Weights of a small mixture-of-experts language model, trained from scratch on English Wikipedia: vocabulary 10209.
Below are experts of layer 2 (counted from 0) of a mixture-of-experts language model. Rows are named router (the router's row for the expert) and show model dimensions 192-383. Each number is 500 + 40 x the weight over its row's rms, rounded and kept within 0 to 999. Numbers have three digits each.
After each expert's rows: "mostly gets" lists some tokens that are sent to it at least half of the time. This comes from a sample of Wikipedia text that the model never trained on.

# expert 9
router:454537533566455471533442423393538559452519545547529465471498508527505484544544493510614492430459501516448466519485486520507404578468542529557441544514438521455493505462512570484433507432498510431483568529511491453557498436433535505474462495481460436521432491474490522517460482463524506518435568525429458484495511547509441496483525606519490512474465522520465471467493470554555472547560497516502519469491474464486588437513490506544508489504522473441468488540488481495531497503499499503581524467472544491532550515416549578492525480535464478454464496497534469512548567521498495535
mostly gets: " is", "ing", "'s", " was", " were", " also"

# expert 3
router:504445494485524511517533401482521553524459562477379551522563451473519482506501498474471538535422415427566544494511451466525498533546459491524480489426527517555505471430543476524546464508446469497532455554489476441500467555557525527460499508490533567548466452537582481484524491498558477511536536483507497456516504464455541543513544521479558530501528529506490535575535452446506507459559471471427470501442510478518510529491425529491523509507521474590530483485486445533529499536533488502539482530462479517483531492479536489503468577563494535548456490562471573474433414542482500525
mostly gets: "ing", " and", "i", "o", "s", "es"

# expert 2
router:592507536505554512525514575422487497565477483500507490489500550483513535438466505489485535504529453503556445526540444528493509528495524550462524577491483502584509498468537490469497531526414507447490554445463480612457525552496465495551531482442543459491517534533528500387480515509457492522500478510570468542493548510493540518530506524523461507501511423520436616482437525571493493564543512410514460478395483488487387459509517548503532499556459509496494533454446423531448533533528525513476533557515534466521471505503459460474486535525548522513479498488489512462487484488443466503
mostly gets: " M", "h", "k", " C", " m", " G"

# expert 10
router:583522489596493512446564498512523549513508492554556470466539518520462456484461478516445493479536525529561492477488444472481474548535484562495481452507463438434383516501465452471438531549494527445528578496520579481577476426472542451490481520478531524510434498469528531514488494503542452447508453564537491502467522523458492488501495451512463464548524465486481486552477515484459489542494514541507601472503424455490542456530498523537477431556470498603489537583491465527544410490521507439472489449525416472550553462455570481537487525462471448476483462502457493473458549497605479499
mostly gets: "ap", " un", "ud", "iv", "ill", " not"

# expert 5
router:495487518507517559542487520532476465546602539484484554576363500532538555572512486531394477528479534528488462501531541419461489437447459493504493490451443471512487533514447485487520457433477569487543464441465439516494528456506444520504421503534479482500513489482486467418491513499530540471549571456461438510527490524482482517520502490437539545459479497522490473479520558466534486467506486527547493509540463537508511516526504451461490565526529498494472448478523492474467428493507444528453489504444554594501447490511512423521507505488507505531499527507502439591534599494469504487
mostly gets: "O", " on", " on the", " two", "our", "ong"

# expert 15
router:431505555501471538513455542528509552487456452550564514454492493441448493515506464518549482452486491511445537457473549506597530466525513433517479505575523505551488493526499527466540468542459468554462438521449492483452413548473439547475499487527462514514577496409470517506529468553510557569475369530461599499501451440501517453494483492544511499498423505499488479556491505489513498487511528427527479525514517554418517530449491528550484601500406514441543467499496502538500500447476557571544448527524509498416414519500451512481509512575525544483488426482527500561530467494463483505
mostly gets: " of the", " the", " to", ",", " and", ";"

# expert 6
router:524478494466534460504463519554462567501528465450509433538479510492500512511443518494525451587452488469455573526504547542562515455535470476535489507498526433417509513390550527528428460478474489572541454565491496516474442473454504527517494429549566489475540568497509508536522519474474466452480556513492482494476434540509554498492557476496508469529492500480525435459500539481441505498480527464453456503519494490567555494512530507450460508524575503530429552518420484412502502478434559453400521534410444494498476551506531524527477442447558535541596494410537505524500557463476533397
mostly gets: "ation", "ate", "ist", "ian", "ial", "ure"

# expert 8
router:547517536464451550530544609487500401477427425441525512446505516486414506514436511471417469509520434582516571563503458507456456477521517569479463495471544480461572511531448506433564548492517528533441503462441524484443533505473457499497460501495581475507444471512513533386504511458542508534545445402544525504478605406490504502569514503521454489502438575491510552528501471499517499476491543466434547506518472496470455509529506481483554432500471478470494526360546498461505507510449481530515574496526518486545552495517431504489537564500441520456479521479483455410477465480512420475
mostly gets: "h", " M", " m", "f", " s", " b"

# expert 7
router:599453416462504519446471529492508414496574498457469451460568500500505517526527528512539557459546490551512451475452488503472486471522580476476577458484450521600459495543409428491578560582569476483566540508501522573558530498531466525451544518531492514514524501466541477557510507516452508478541475530528432497545466503501522627497481486537495462460511558542546486455568452486502486555543453486472479481517570574468406573533550441515508512519479469472476500559487537555528475524572476461542560469515485468566425540471555508509557539473500505470479509492509494456568490501510521528
mostly gets: "ad", "ent", "id", "est", "ot", "and"